Experts of a small language model.
Training: 363M tokens, 5533 steps.
Below are experts of layer 10 (counted from 0) of a mixture-of-experts language model. Rows are named router (the router's row for the expert), gate (a neuron's input weights, with its number), up (a neuron's input weights, with its number) and show model dimensions 0-127. Each number is 128 + 32 x the weight over its row's rms, rounded and kept within 0 to 255.
Before each expert's rows: "mostly gets" lists some tokens that are sent to it at least half of the time. This comes from a sample of Wikipedia text that the model never trained on.

# expert 15
mostly gets: "==", "′", " by:", "″N", "°N", "="
router [101  80  77 119 113 148 109 104 131 113 124 151 117 160 124 126 161 168 145  65 182 102  85  64 123  87  93 155 165 141 142 125 134 129 138  76 114 132 166  76 143 189 119 141 144 154 142 165 115 160 137 101 123 159 173  94 142  78 103  78  81 112 128 100 124 131 145 147 158 121 176 113 124 142  82 128 131 159  90 148 168 202 129 121 184 146 114 101  78 147 125 129 146 173 156 141 157  43 175 148 104 159 122 106 112 106  95 168 167 115  89 148 120 118 167 134 199  91 151 178 188 144  48 130 143 133  83 110]
gate0 [ 56  95  39 153 150 158 104 179  98 114 174  75 150 135 163 100 105 117 152 105 195 134  85 120 158 122 191 108  91  72  84 160 172 134 173  47  85 141 154 104 128 144 112 114 140 136 156 142  70 109  82 112 153  92  72 128 162 118 149 120 150 153 106 100 152 127  83 140 131 181  88  76 126 104 103 102  99 119  75 129 108 101 169 178 127 133 118 126 149 133 107 155 128 179 123 150 113 162 143 164  87  68  83 114 129 133 144 164 162 147 153 133 129 161 123 137 115 160 186 129 155  93 142 112 135 104  80 134]
up0 [115 140 153 139 125 166 153  85  71 109 146 163  96 158 144 131 134 101 108 145  87 148 186 159 127 118 142 196 138 186 176 100 131 213  92 132  27 128  94 158 119 109 105 144 173 151 107 158 100 133 113 116 123 142 114 152 142 110 138 149 119 113 186 162 159 137 119 128 100 137 164 155  93 179 144 157 162 122 150 140 128 134 116 152 103 113 133 119 125 130 145  90  85 102 118  78  96 109  87 102 162  95 189 102 154 108  70 119 120 188 129 114 183 125 150 134 117  63  62 101  40 145 150 114 186  80 140 122]
gate1 [ 89 126 115 158 181 158 155 102 138 120 137  98 167  94 173 136 129 147  84 145 113 130 137 141 161 132 151 142 170 118 107 139  91  63 131 126  40  59 118 120  91 113 161 130 145 151 139 138 146 110 135 113 125  99 116 167 113 139 156 105  97 137 159  51 123 197 104 105  93 141  93 117  78 185 102  63  95  83  84 155 173 118 171  94 115 134 137 170  66  98 123 137 105  82  81 152 147 187 138 194 125 122  93 154 136  77 106 165  87  70 128  99  74 138 147  96 151 170 148 163 116 175 155 128 111 140 137 114]
up1 [126 131 123 127 143 154 123  86 134 134  85 125 131  72  96 133 114 184 122 136  77 135 109 100 191 135 157 115 118 137 135 134 130 165 149 116 150 149  72 147  82 157  96 107  76 116 135  89 141  97 110 103 129 213 172 128 135 110 136 201 146 158  89 189 124  85 115 126 127 106 136 129 145 156 108 105 180 168  95  78 162 100 114 113 154 125 183  84 167 133 132  80 189 127  81  93 185 146 102   6 102 127  94 105 148 117 116 125 158 199 112 106 130 125  80 173 107 122 132 143 143 137 183 100 102 145 117 102]
gate2 [142 100  97  79 105 191  97 128 126 131 113 114 103  84 100  88 120 195 101 133 211 109 147 110 112 101 112  53 157  39 178 144 131  78 129 154 118 166  64 106 175 124  80 159 112 148 116 131 174 119 110 121 158  95 135 117 110  86 173  97 120 130 159 106 172 146 157 141 146 129 135 108 113 154  98 139 137  86  75  89 119 114 118 143 131 142  78  86  81 151 126 143 142  95 123  92  65 108 100 130 143 126 104 127 137 140  98 191 136 140 150 173 164 100  60 160  82  80 113  95 164 106 130 104  81 120 115 177]
up2 [105  80 127 142 140 159 168 142  36 143 116  97  63 127  75 163 200 130 126 103 114 114 168  88 173 144 144 176 250 153 146  79 179 129 136 175 163 120 134 161 108 107 187 158 150 111 162 152 143 132 139  96 154 111 125 164 154 127 130 132 132 134 124 126 128 165 111 148 133 115  78 130 164 165 106  88 140 135  75 111 121 150  85  77 119  71 168 151 126 145 118 119 101 168  58 123 156 135 148  81 121  91  55 157 137 152 134 152 123 117 103 129 158 126 121 138 128 150 160 140 183 118  87 109 150 120  82 152]
gate3 [101 130 100 117 165 129 141 105 101 119 121 148 142 157 148 142 161 131  97 129 153 119 103 109 179 149  89 175 186  80 103 152  99  98 158 191 130  97  93  82  93  95 139 143 126 148 113 163  70 132 120 163 167 149 177  69  85  79 161 142 103 116 114  46 120 163 180 133 128  76 143 123  58 117  81 131 128 125 113 166 146 146 166 133 145 156 108  96  95 105 198 178 118  57 139  79 148 161 183 149 140 166 140 157  94 141 125 168 154 101  90 136 116 109 140  93 117 122 122 138 172 100 173 121 144 102  66 191]
up3 [109 134 125 160 127 103 161 137 184 152  95 143 101  91 184 173 160 131 146  32  94 162 145  68 162 166 134 129 145 185  81 185 136 109 120 117 117 169 106 147 180 118 128  58 169 115 127 148 118 138 147  98 102 104 121 146 195 142 112 145  99 166 137 122 146 121 109 134 128  75 153 124  90 161 119 166 111  73 114 109 147 168 107 165 132 129 106 145 110 131 120 171  94  83 156 158 150  67 172  95 114 133 227 153 122 150 136 118 153 154 172 110 117 123 118 116  88 124 177  99  62 143 180 155 130  77 129 165]
gate4 [145 115 143 183  98 140 113 134 134 188 185  83 172 162  87 151 176 135 171 123 121 126 124 120 130  82  49 140 141 179 136  55 115 157 163 132 183 166 144 189 134 156 100 150 170 106  81 123 127 161 127 186 134 150 163 121 169 119 193 124 100 100 140  79 183 162 104 109 153 112 140  81 141 113  73 105 139 148  87  71 113 136 150  92 155 129 141 156  92 117 131 118  97 127 100 133 164 101 154 102  66 149 105 149 122 111 125 128 151 147 180 166 101 150  91 102 133  78 137 159 107 168 121 132 210 112 179 139]
up4 [132 114 147 142 117 123 124 108 164 137  88 132 130 120  44  49 168 109 151 136 179 130 124 113 199 123 151 101 186 139 144 146 118 117 188 124 116 102 109 154 108 165 145  54 144  98  93  91 159 133 122 133 162 163  98 187 155 127 134 155 113 169 176 154 182 103 221 128 153 130 170 122 151 112 168 120 128  97 121 130 132 108 126 130 162 162 139 129 149 117 109 112 159 133 146 176 107 117 110  91  89  95 148 135 109  82 169  96 163 192  65  93 103 118 124  82  87 112 115 170 101  68 125  91  62 139  92  86]
gate5 [ 93 180 100 152 159  99 128 199 142 155 125 160  98 177 114 106 162 242 144 151 121  92 137 126 118 163 130 152  76 122 111 127 146 118 127 193 178 164 151 132 117 186 123 118 117 191  76 159 145 117 137 125 150  79 133 116  80 117 209 141 119 118 123 130  60 178 120  99 115 132  99 126 146 155 151  85  84 124 122 107 197 173 119 133 123 152 121 166 104 181 146 126 126 134 145  39 121 124 138 171 150 128 137 125 109 110  91 105 143 110 107 154 121 105 129 152 106 141 136 121 175 142 145 143 205  64 151 117]
up5 [125 141 164 140 122 133 148 162 125 158  93  90 156 222 156 118 170 126 132  82 122 122 147 156 142 117 123 164 114 150 184 127 153 135 116 132 143 108 118  97 124 105 165 125 188 228 155 112 124 111 147  71  78 145 138 180 137 148 114  83 113 182  85 119 150 140  95 127 159 188 118 105 142 162 203  91 175  70 104 126 148 147 177 154 136 156 155 141 105 126 133 144 143 117  47 146 181 100 149 141 149 148 196 122 120 107 151 167 151 169 153 179  91 101 100 167 143 138 135 150  84 161 153 108 137 121  66  96]
gate6 [114 140 130 152 117  72 174 133 155 171 147  80 130 155 146 101 120 120 115 173 161  43 112 152  96 134  99 144 182 144 157 153 170  97 136  98 109 148  89 115 173 151 135  75 107 122 138 147 166 106 116 107 190 171 129 145 100 164 127 139 125 208 125 150 101 116 158 142 169  88 133 123  56 165 112  89 144  80 101 169 172 141 130  64 144 108 103 125 148  95 163 102 134 134 174  93 177 131 129  84 175 107 152 172 182 153 116 128  79 115 108 110 151  85 168 190  72  98 119 152 122 168 147  73 119 111  86 143]
up6 [153 112 132 128 177 157  98 155 149 144 129  96 114  79 127 130 108 115 106 142 192 125 169 126  50 140 139 117 135  91 143 111  95 110 201 115 146  87 109  93 115 147 121 143  96 162 171 136 106 126 183 127 196 103 135 114 140 214 145  98 106 141 146 213 157 137 131  85 123 148  88 144 101 178 187 190 127 126 146  75  78 161 126  72  92 139 156 163  79 197 155 101  94 109 112  94 114 105 155 114 134 141 119 125 112 163 119 109 145 120 111 162 105 164  49 107 129  90 168 102 187 143 111 139 154 138 129 164]
gate7 [162 101  87 136 120 168  94  67 118 125  80  74  99 192 161 187 163 135 138 145 145  92  91 111 163 115 117 124 181 113 179 138 162 121 150 108 117 143 129 123 110 151 124 151 130 158 152 134  76 146 138 140 144 166 142 195 108 102 142 140 135 137 158 155 155 207  62 118 134 117 117 168 107 110 102  96 182 116 108 180 191 103 168  81 131 166 101 130 104 122 184 122 139 146 118  95 156 164 117 178 184 181 130 161 215 134 199 158 120 162 143 164 124 155 116 164 135 137 100 180 130 153 117 167 166 126 123 123]
up7 [ 82 147 108 156 113 116 183 131  64  92 129 115 143 161 115 101 131 103 114  76 218 171 169  76 104 112 143 138 129 130  95  94 151 162 112 117 150 145 124 152 130 140 157  97 113 152 131  85 175 135  94 168 150 130  69  71  36  99 172 143 149 157 204  96 116 184 113 180 107 118 154 136 125 100 136 117 139 107 121 103 122  87 198 124  93 131 118 158 147 154 156 136 186 156 122 105 150 152 133 122 139 122 205  87  93 143 130 121 173 109 118 141 133 190 141 170 142  61 117 125 146 149 131 149 165  68 130 122]
gate8 [129 171  90 132 117 182 151 138 125  96 160 119  77 158  81  71 103 195 126 146 100  86 140  86 140  87  99 160 113 111 130 161  75 129 103  76 119 129 204 123 117 112 151 162  69 179 143 142 137 169  56 158  88 132 157 171 215 145 163 160 113 142 174 120 116 126 134 133 190  57  73 124 129 155 133 126 159 159 100 142  97 180 122 164 121 153  80 157 107 165 125 135  80 117 173 130 142 180 140  86 151 136 111 149 119 134  81 135 133 144 143  94 114 109  65 128 137 121 115 155 112  84 107 112  86 116 149 143]
up8 [135 164 171 173  98  88 139 109 186 124 130  90 149 109 141 145 131 119 131 109 145  49 190 148 103 100 152 173  77 123 136 109  85 128 133  94  99 126 138 102 107 123 135 138  83  72 144 125 174 217 125 158 119 134 124  47 125 137  82 168 141 165 136 133 113 141 196 153 113  95 118 142 101  71 217  96 122 105 108 172 151 173 128  97 171 135 137 154 152 125 140 114 124  96 142 178  94 163 121  59 162 126  60 114 126 112 161 175  64 164  86 149 159 154 121 109 131 159 139 104 121 113 105 126 121 138  98  99]
gate9 [121 120 104 118 152 100 148 150 122 173 162 101  81 140 150 149 123 215  77 164 180 114 157 125 148 148 179  86 103 133 121 130 100  86  95 129 156 183 126 167 120  88 141 149  91 128 162  86  91 140 112 147 114 160 229 135 171  98 129 176 102 171  90 171 124 162 143 124 115 117  74 120  82 133  84 131  82 101 180 189 136 128 147 151 167 180 176 148 108 172 147 145 129 158 157  96 174 126 120 112 129 113 109 148 167 132 140 173 171 113 191 187 139 104 155 173 155 110  77 152 174 131 115 128 150 136 142 108]
up9 [173  99 155 146 103 118 147 128 160  85 101 118  89  88 126 137 121  96 142 144 165 109 119 160  82 129 176 134 183 146 114 134  99 125 148 174 115 139 122  90  92  56 117 189 138 160 127 140 124 148  85  74 139 171 114 148 106 116  45 189 120 161 117 197 104 100  93  81 131 103  77  87 125 114 102 106 138 109 126 135 144 158 101 145 186 119  94 156  95 175 132 136 190  67 157 158 132 149 125 180 122 106  94 146 138  92  89 110  52  98  99 102 104 102  58 122  89 108 121  80 116 103  85  85 125 163 128 106]
gate10 [166  93  77  83 133  94 128 168 109 155 149 176 137 214 135 122 116 143 194 135  85 144  84 151 139 122  91 140 112 135 130 191 149 179 163 148 130 151  82 160 134 137 119 145  86 127  81 153 181  99 141 143 174 102 159 125 109 141 167 113 115 128 137 139 111 132 157 146 108 156 191 132  83 114  97 113 142 138 114 144 162 156 130 109 190 156 137 122 155 139 175 117 142 144 169  74 215  69 170 138 114 116 142 103  74  48 102 138 117  68 143 150 148 154 108  94 182 144 176 174 140  93 159 152 146 117 172 138]
up10 [157 124 108 131 124 150 133 141 172 122 102 119  78 114 130 117 114 135 114 131 100 126  79 130  48 210 104 150 107  64 166 119 135 157  70  44  79  91 118 129 165  96 134 136 185 149 181 140 170 162  96 155 133 134 169 126 144 167 133 127 170  94 116 138  94 217 167 131  92 115  80 155 154 141 104 207 100 126 104 166 151 136 110  87 119 145 156 120 116 137  97 145 140 131 150  99  94 121 132 142 157 132 102 162 172 145  96 128 128 149 111  89 134 117  93 173 130 169 183 130 131 116 233  90 148 109 122 156]
gate11 [ 98 107 111 107 136 136  77 115 134 123 152 153 114 177 118 125 108 125  60  83  99 113 123 144 187  78 134 126 131  75 151 179 192 104 123 132 161  96  90  95  87  91  87  83  91 149 118 191 159 114 125 115 132 111  94 140 118 127 159 159 105  88 119 128 128 136 136 113 117 171 170 126  72  88 158 106  90 195 146 110 186 102 153  55 153 126 134 126 124 155 162 150 112 145 109 150 134  94 161 149 204  90 114 145 113 171 153 119 135  87 130 183 155 130 115  68 106 147 114  95 137 132 137 157 112  41  81  53]
up11 [118  99 113 125  99 116 147 109 134 136 136  91 110 138  44 200 152 157  66 155 106 138 149 135 109  78 122 153 129 179 194 137 101 131 121 121 136 160 134 104 142 100 170  93 131 133 142 172 156 107 117 123 130 139 101 148 153  98 147 168  85 170  88 127 178  97 105 119  75 181 138 149 163  76  68 114 152 170 148 136 144  58  61 107  92 151 105 186 119 136 117 130 169 109 168 146  94 155 171 100 165 142 180  91 128 121 117 104 124  99 172 175 114 138 178 110 117 116  88  76 174 128  61  96 100  99 124  76]
gate12 [187 125  95 121 123  80 115 175 147 130 222 125  84 176 136 123 104 144 133 143 133  77 165 146 171  90  87 145 128  72  44 152 101 163 112 156 120 121 136 114 136 143 177 164 110 158 146 178 133 116 153 168 110 142 167 108 113 155  29 229 116 136 131 135 118 125 111 158 148  93 173 185 123 135 139 139 116 131 130 124 169 135 126 120 115 161  97  94 126  93 123 153 118 132 175  61 124 108 144 165 107 134 186 129 106 172 156 153 164 110 117 125 105  86 136 140 166 122 110  79 113 112  72 128 129  95 119  65]
up12 [130 198 154 181 115 125 138 115 118 144 151 149 133 166 140 159  88 112 139 110 146  79  78 153  43 113  59 102 124 121 111 130 132 198 163 151 120  94 114 150  95 137 144  73  98  72 158 120 154  87 169 109 144 128 133 116 178 136 125  62 141  99 138 128  83 131  89 152  93  81  73 107 115 168 140 145  93 128 158 142 118 116 143 128  68 113 141 177 114 124 158 134 125  85 140  99 105 134  87 147 103 128 174 193 133  76  79 103 214 135 154 137 113 153 170 136 122  78 130 118 112 164 204 105 138 106 144  77]
gate13 [180 127  93 173 148 165  60 120 114 114 139 120 125  88 166 117 168 147 145 148 131  67 119 120 137 201 115  99 200 138 137 144 209 142 195 124 149  96 157 135  94 209 182 145 139 127 139 160 115 153 110 176  91 117 133 181 132 127 107 135 125 134 152 168  80 189 123 174 131  89 103 108 144 169 147 200 125  93 149 111 172 152 147 124  85 129 107 137 112 140  62 164 130  90  92 174 102 119 143 123  74  77 136 144 158 117 159  86 166 108  96 159 153 158  95 109  94 150  81 104 122 148  94 131 120 120 116 120]
up13 [117  74  73 103 107 111 171 117 125 148 115 113 122  54 107 123 151  86 226 107 117 134 122 108 129  86 173 151 114 116  79  96 194 136  89 165 124 164 136 151 122 151 160 152 174  89 105  61 138 177 154 150 198 124 108 178  95 140  99 132 137 142  84 126 117 150 203 139  88 148 108 134 134 131 134 100 124 100 139 143 172 107 140 110 161  90  98 156 148 124 202 186  88 115 122 126  69 133 135 106 144 140 136 134 190 144  99 137 135 152 142 190 149 121 128 111 125  34 151 139 178 140 152 101 153 130 127 126]
gate14 [170 167  58 141 108 102 195 151 136  80 151 153  98 164 154 161 125 134 143 134 192  82  83  97 131  46 103 137 164 196  95 142  93 124 159 169 172 178 159 169 151 137 119  97 150 136 143 153 172 130 142 121 126 119 122 101 160 108 106 130 108  74 165  83 136 121 127 150  85 176 198 165 104  93 129  90 122 100 109 125 219 123 140  89 139 106 106 208 119  95 122 194 147 133 175 164 121 100  98 130  86 118 117 138 140  93 137 146 158 115 127 145 104 133 105  77 123 109 184 114 124 121 122 143 148  98 146 149]
up14 [122 125  93 136 112 137 141 163 126 102 105 163 177 134 151 125  82  95 169 185 182 173 121 133 137 102 122 166  41 157 148 117  83 103 130  92 115 122  82 125 138 157 109 130 135 106 121 143 159 205 190 133 142 115 152 165 134 160 135 158 133  66 130 126  96 170  94 168 156 112 137  91 124 112 129 156 146 168 111 169 138 162 129 103 117 151 148 172 142 141 175  97 150 144 119  93 157 116 190 127 157  82 176 132 156  76  67 107 149 111 143 106 175 104 101 159 126  69 148  82 208 151 173 146 180 177 151  73]
gate15 [ 98 130 110 210 148  90 112 100 111 125 124 121  98  94 172 143 112  79 206  95  84 141 128 137 175 175 117 120 133 124 140 185 141 101 155 118 128 133 110 129 142 165 114 180 142 144 111 112  98 157  95  69 127 172 137  67 130 134 131 121 135  85 157 101 123 176 145 152 160  96 124 144 116 140  64 133 114 154  96  72 149 169 104 108 165 186  51 147 130 120  86  92 128 132 139 169 142 126 179 158 104 103  63 118 125  39  63 110 121 202 168 135 163 125 107 109 128 156  86 148 110 106 172  83 140 143 131 132]
up15 [178 142  96 125 184 174  91 133  98 146  97 134  66  76  84 149  89  84 149 102 103  81 136 113 136 171 134 152 128 187 147 135 193 126 145 151 113 106  97 107 122 131 103 150  74 160 151 142 131 168 137 112 172 156 138 137 166  61 144  97 180 127  85 153 138 127 110  89 133 205 158 123 104 111 140 127 147 145 212 108 126 149 121 111  29 153 146 168 123 129 139 111 162 128 169 126 123 153 129 114  71 149 103 117  85 143 151 138 114 134 161  91 129 132 126 146 175 182 154  77 128 127 181 170  65 151  83 112]
gate16 [119 181  94 186 167  93 133 145 136 106 129 150 153 139 172 145 166 156 158  93 150 162 118 121 102 106 135 180 117  56 133 136 182 165  73  86 110 124  82 137 117 165 143 126 103  95  90 137  99 148 157 106 166 173 138 152 160 171 105  98 135 160  95 126 108 141 175 145  97 152 144 165 115 105 168 132 179 131 113 117 103 167 133 143 165 133 195 187 106 126 180 156 138 151 170 130 182 121 146 134  68 158  60 171 136  70 146 142 223 116 157 130 124 111 165 122 140 141 115 184 133 172 140 146 110 187  94 163]
up16 [124 124 128 139 111 149  95 128 133  87 154 122  81  92 133 113 141 131 102  82 132 160 129 155 111 123 126 123 106 106 101  60 157 150 214 126 123 131  94  66 135 109 172 192 126 119 146 123 124 107 103 100  90  85 180 207 126 127 100 172 153 178 152 151 112 153 144 175 115 166 148 119 113  98  82 146 124 134  80  88 198 131 159 122  71 123 135 146 119 180 138 156 171 107 153 179 172 132  87 151  94 132 199 144 147 142 101  98 173 159 109  93 129 154 102 147  98 175 161 183  99 185  87 121 173 178 116  87]
gate17 [ 98 153 148 128 129 159  78 126 158 199 145  98 149  73  98 134 118 140 137 151 141 117 198 181 100 116 123  75 145 113  95 123 138 112 168 165  97 161 118 221 160 100 168 193 125 117  89 106 152 107 136 162  73 175 140 140  91 107 110 111 145 107 108 167 112  76  81 107 195 134 126 132 130 136 128 108 155 151 136 169 185 131 100 167 191 117 132  40 116 135  94  77 155 101 152 102  71 129 103 149  99 173 116 123 119 118 148 135 150 173 187 167 146  85 111 148 130  83 156 125 132 126 101 145 157 152 154  97]
up17 [102 115 121 128 126  72 105 118 142  58 105 101 160 114 114 117 201  98 133 124  95  95  76 132 106 141 154 177 119 200 159 118  95 121  76 141 133 155 186  85 154  95  87 130 142 183 153 133 114 105 157 155 146 169 184  60 101 166 176  89 126 136 141 104 171 133 146  92  61 132 101 114 128 105 127 100 127 149 110 137 125 165 142 106 128 106 101 196  86 109  96  91  89 116 112 135 131 151 139  80 109 143 134 164 189 119 171  57  81 137 153  91 191 134 128  96 124 120 154 166 214 135 131 142 103 136 132 147]
gate18 [111 116 142 199 132 101 117 190 120  91 178 126 114 123 115 117  76 152 150  77 110 115  99 155 124 152  24 148  48  94 129 150 153 146 122 187 135 130 179 141 126 191  93 127 116 124 103 102  87 110  97 148 118 134 160 109 146 153 182 116 107 149 140 104 128 143 142 112  96 138 167 124 143  97  69  82 127 117  93 156 157  90 167  72 125 153 181 139 111 119 161 125  92 132 143 153  92 134 114 132 180 146 119  86  52 101 103 147 129  33 186 143 112 122 161 105 167 124 162 115 132 106  85 126 116 172 164 142]
up18 [104 177 117 127 120 127 124 119 111 114 126 136 121 148 129 107 142 149 106  91 187 171  70 159 142 208 107  96 110 101  89  73 118 127 131  47 137 139 141 132 113 175 174 111 196 148 135  96 145 130 123 122  78 111 140  56 144 120 158 134 150  79 140 128  82  63 132  97 105 180 181 109 156 108 115 149 174 129 123 207 108 103 131 162 100 100  75 161 130 130 121 117 125 109 164 148 116 158  93 140 103 130 164 112 145 206 171  55 154 106 162 108  81 124 104  94 121 151 171 136 126  96 104 148  90 171 154  77]
gate19 [ 72  61 126 130 194 159 115  96  63 179 126  87  98 124 112 148 170 161 145 146 169  74  88 154 156 125 166  98  47 151 103 112 111 130 114 141 151 105 156  83  75 114  70 124 137 187  85 111  74 108 192 106  99 158 133 109 173 113 201  89 119 115 144 107  54 105  88 115 131  91  73  89 121 124 143 154 145 142 130 146  88 143 147 122 178 124 163 139 133 110 128 128  92 127 119 130 127 141 104 141 157  78 116 118 166 168 145 183 198 132 107 154 158 152 161 153 122 114 114  90 128 122  99 170 141 126 130 103]
up19 [117 150  65 124 184 133 100 114 151  74 110  74 107  91 120 151 102 177  96 113 102 106  92 114 143 116 117 123 175 117 145  76  78 210  88 112 117  98 133 144 152 147 134 152 110  88 156 117 109 131 100 111 108 140 126 114 149 128 165 121 162  78  84 158 140 195 164 116 174 130 159 162  83 135  89 112 148 137  85 129 167 159 135 187 102 165 129 115 114 112 146 174 125 147 137 110 163 106 182 141 130 149 156 123  96  74 130  51 108 237 111 122 124 130 101 135 156 119 121 194 119 194 166 130  80 128  91 105]
gate20 [132 206 129 126 112 111 148 144  91 134 135 108 147 169 124 125 209 135 100 184 119 118 134 123 126  73 164 108 121 126 135 137 104 109 173 104 165  75 124 131  67 136  84 140 160 198 126 159  86 146 142 133 162 148 129 156 121 110 125 111 129 145 157 132 111 196 121  94 136 119 198 109 136 123  71  45  95 166 116 151  90 144 110 120 100  96 175 136 161 164 124 157 134 133 102 163 145 106 144 116 103 157 118 168 126 136  98 154  96 187 122 159  54 110  93 144 193 151 171 195 171  95 110  97  66 158  96  94]
up20 [145 123  83 137 130 141 103 111 130 147  91 168 147 158 101  76 119 154 128 166 124 142 142 153  60 164 155  91 159 138 170  79  57 154 122  98 137 161 138 124 110 149 183 107 122 138  92 126  97  95 119  99 156 119 133 131  98 134 116 123 143 158 134 147 112 126 141  95 147 146 158 119 164 126  90  76 217 159  83 124 105 149 162 147  69 146 115 105  82  79 147 213  74 137  45 140  81 138 123 179 133 102 191 110 105 161 191  51 183 141 136 112  95 130 148 156 116 154 135 149 149 164 166 125 127 132 107 177]
gate21 [118 109 164 123  89 116 169 141 147 121  76  94 137 107 139 102 140 184 133 174  95 126 125 142  81 159 107 191  77 143 104  84 140  39 186 147 123 154 113 137 112 131 145 111 107 139 108 151 130  69 109  77 109 109 151 158 128 126  93 135 128 103 157 154 190 121 159 132 126 165 122 175 144 135 109  97 136 104 139  89 153  95 101 137  88  59 108 134 107 161 140 111  68  96 140 171  73 148  76 110 149 116 134 149 143 191 143 173  58  79 157 137 129 156 112 138  72 156 140 165 172 126 133 115  86  76 110 216]
up21 [190 109 118 110  87  93 102 130 213 111  90 104 121 143 169 148 140 165 144  83 120  73  98 143 144  92  80 177 132 134 106 133 145 116 178 140  83 110  83  89 168 121 111  99 119 182 120 160  92 103 112 119 186 159 115 113 151 161  86 175 118 190 166 125 133 147 177 103 118  89  88 141 145 118 117  93 175 160 141 143 148 167 123 121 179 106 118 131 105 173 137  89  90  71 150 186 114 175 148 160 163  84 140 157 137 152  81 137  67  89 139 167 170 129 158  71 114 145 140 113 163 124 100 160 129 135 141 197]
gate22 [ 78 136  99 155 126 110 128 108 124 112 114 125  92 113  98  72 136  95 107  33 151 129 120 147 144 105 139 132 163  50  96  87 171 102 178 129 122 172  87  99  94 191  96 141 111  92 145 143 143  67 100 126  97 127 174 101 119  66 124 161 107 101 138 142  82 108 158 158  75 100 148  87 125 124  75 173 127 150 145 104 121 108 179 111 144 125 110 125  85 175 122  83 129 125 112 181 178  90  89 148  86 186 106 144 123 129 148  94 168 139 109 108 116 109 158 196 190 125 139 115 115 184 139 167 149  87 129 178]
up22 [116 162 111 135 134  78 200 159 139 114 145 110 139  53 124 108 154  72 103 103  73  41 149 158  68 142 120 101 128  89 129 125  87  80  99 140  68  77 143  77 137  89 139 101 160 102 143  41 123  96  99 118 118 113 133 152 148 129 162  57 156 182 141 130 170 142 124 197 116 136 192 166 104 126 150 124 165 122 146 177 169  70 186 137  76 133 147 100 130 174 155 112 149  99 126 148 140 145 143 172 148  86 133 122 122 107 101 156 166 148 112 116 130 144 151 139 116  96 100 127 106 141 127 106 101 161  92 108]
gate23 [140 115 132  92 147  90 180 139 122 146  70 164 109 131  97  88 119  90 132 127 144  91  79 151 130 159 113 129 124 108  87 125 114 145 113 136 175  98 159 118 126 167 147 120 140 138 147  62  86 116  67  88 186 103 110 150 143 123  89 100 153 108 138 166 172 115 184 140 130 151 123  92 121 181 223 122 119 132 147 150 189 126 117  69 137 165 151 107 145 121 169 128 101 176 176 116  89 168 133 146  99 135 144  68 202 135 153 136 162  85 186 158 127 111 117  37 182 115 124 185 135 122 140 146 116  82 165 123]
up23 [111 148 175 139 132 187 176 118 101 131 169 131 181  85 111 117 127 128 166 139 160 152 123  88 143 162 148 130 152  89 120  78 185 135 109  80  84 132 104 114 130 108 143 142 111  68 134 152  85 101  76 111 131 128 141 144 100 191  79 154 129 140 163 138 111  60 125 147 134 101 199  98 112 141 169 219 121 108  81 175 120 140  81 204  90 163 113  91 125 142  99 113 111 175  98  91 135 141 159 122 151 138  96 114 153 152 103 181 139 105  94 127  95 105 159  72 108 141 158 129 144  53 128 111 176 142  70 125]
gate24 [166 151 122 122 105 100 135 141  80 100 106  91 134 112 129 163 180 115 119 120  86 123 152 121 106 119 172  82 127  96 120 108 175 117 151 113 157 110 128  26 111 112 138  72  76 109 101 125 140 144 119 124 193 148 189 128 100  62 150 141 102  74  92 135 146 104 168 168 106 144 109 127  52 199 193 118 148  55 135 106 156 112 160 110 124 152 111 102 144 133 173 160 161 161  55 130 114 104 121 129  94 173 135 167 142  75 156 147 123 109 178 117 109 161 136 158 133  96 139  75 149 158 140  92 104 108  90 173]
up24 [ 62 127  89  94 145 159 109  87 138 178 158 150 172 115 142 113 141 125 170 189 137 131 212 167 122  89 187 104 113 146 155 108 193 111 103 131 184 150  90 150 134  94 128 125 142 118 187 136 169  87 202 162 150  97 151 135 109 141 130  58 143 155 124 129 116  77  96 156 143 106 153 164 117 123 164 109 119 116 103 129 124 141 184 136  90 150  59 136 149 173 104 128 155 176 151 205 146 113 110 142 138 117 105 126  99 153 134 105 121 111 144 109 138 132  67 179 159 124 156 137 161 153  90 109 177 155 170  61]
gate25 [141  72  99 167 125 101 165 112 135 158 169 122 133 188 103 113  62 133  52 128 108 106 101 122  67  95 202 130 109 184  97 118  95 141 129  88 126 178 103 120 112 120 189 152 115 117 110 131 105 151 154 139 188  79 165 186 182 104  77  47 104 165 126  91 142 195 106 195 127 127 159  64 109 102 117 135 172 108 141 154 132 165 115 130 121 133 141 151 154 110 108 113  86 141 124  74 146 119 137 137 120 138 136 146 166 130 143 128 224 139 121 103 138 165 111 165 141  91 140  93  90 143 119 123 119 151 114 120]
up25 [175  87 102  63 100 122 126 136 138 131 152 147 100 160  68 121 134  70  80 146 137 125  93 151 155 160 105 108 121 138 107  90 104 129  80 145 145 134 204 108 193 166  62 130 141 144  91 105 162 117 148 116  47 136  98 151  62 139 115 174 135  92 122 117 183  82 137 145 172 183 124 163  65 159 118 122 135 143 149  40 101 110 167 115 180 142  99 121 180  97 140 117 132 162 115  80 195 100 164  90 161 104 152 140 154 110  94 143 104 137 140 117 106 132 109 118 106 152 136 101  94 103 146 138 163 116 174 149]
gate26 [164 152 138 142 100  85 150 151  99  81 126 110 120 153 168 203 130 148 204 123 168 130 162  88 135 132 116 140 156 137 160 146 170 154 130 176 105 107 149 125 129 182  72 190 208 177  96 156 158 155  96 142 181 135 146 106 129 111 160  94  90 127 119 144 155 177 171 159  68 106 142 141 103 196 129 131 133 107 176  98 156 159 130  89 122 120 133 139  93 142 191 141 113  76 145 143  62 135 126 113 101 141  47  97 106  89  83 142 146 110 136 139 115 179  99 130 124 152 115 180 135 180 143 121 109  76 118 127]
up26 [161 120 110  79  60 148  88 194 145 136 135  84 104 125 152  84 110 144 108 129 193 189 120 169 141  96 154  96  80  80 122 120  97 100 127 136 110 177  97 190 155 142 103 135 153 123 155 127 178 177 162 133  90 154 142 153  45 141 124 135 103 130 153 137  88 144 121  91 127 170 143  98 166  98 208 105 128 122 178 102  99 141 148  91 104 173 138 103 154  79 143 109 180 146 152 163 139 126 149 108 177 119 147  82 161 118 183 140  93  79 140 129 139 115 100 105 152  88 131  71 122 181  89 122 126 188 148 127]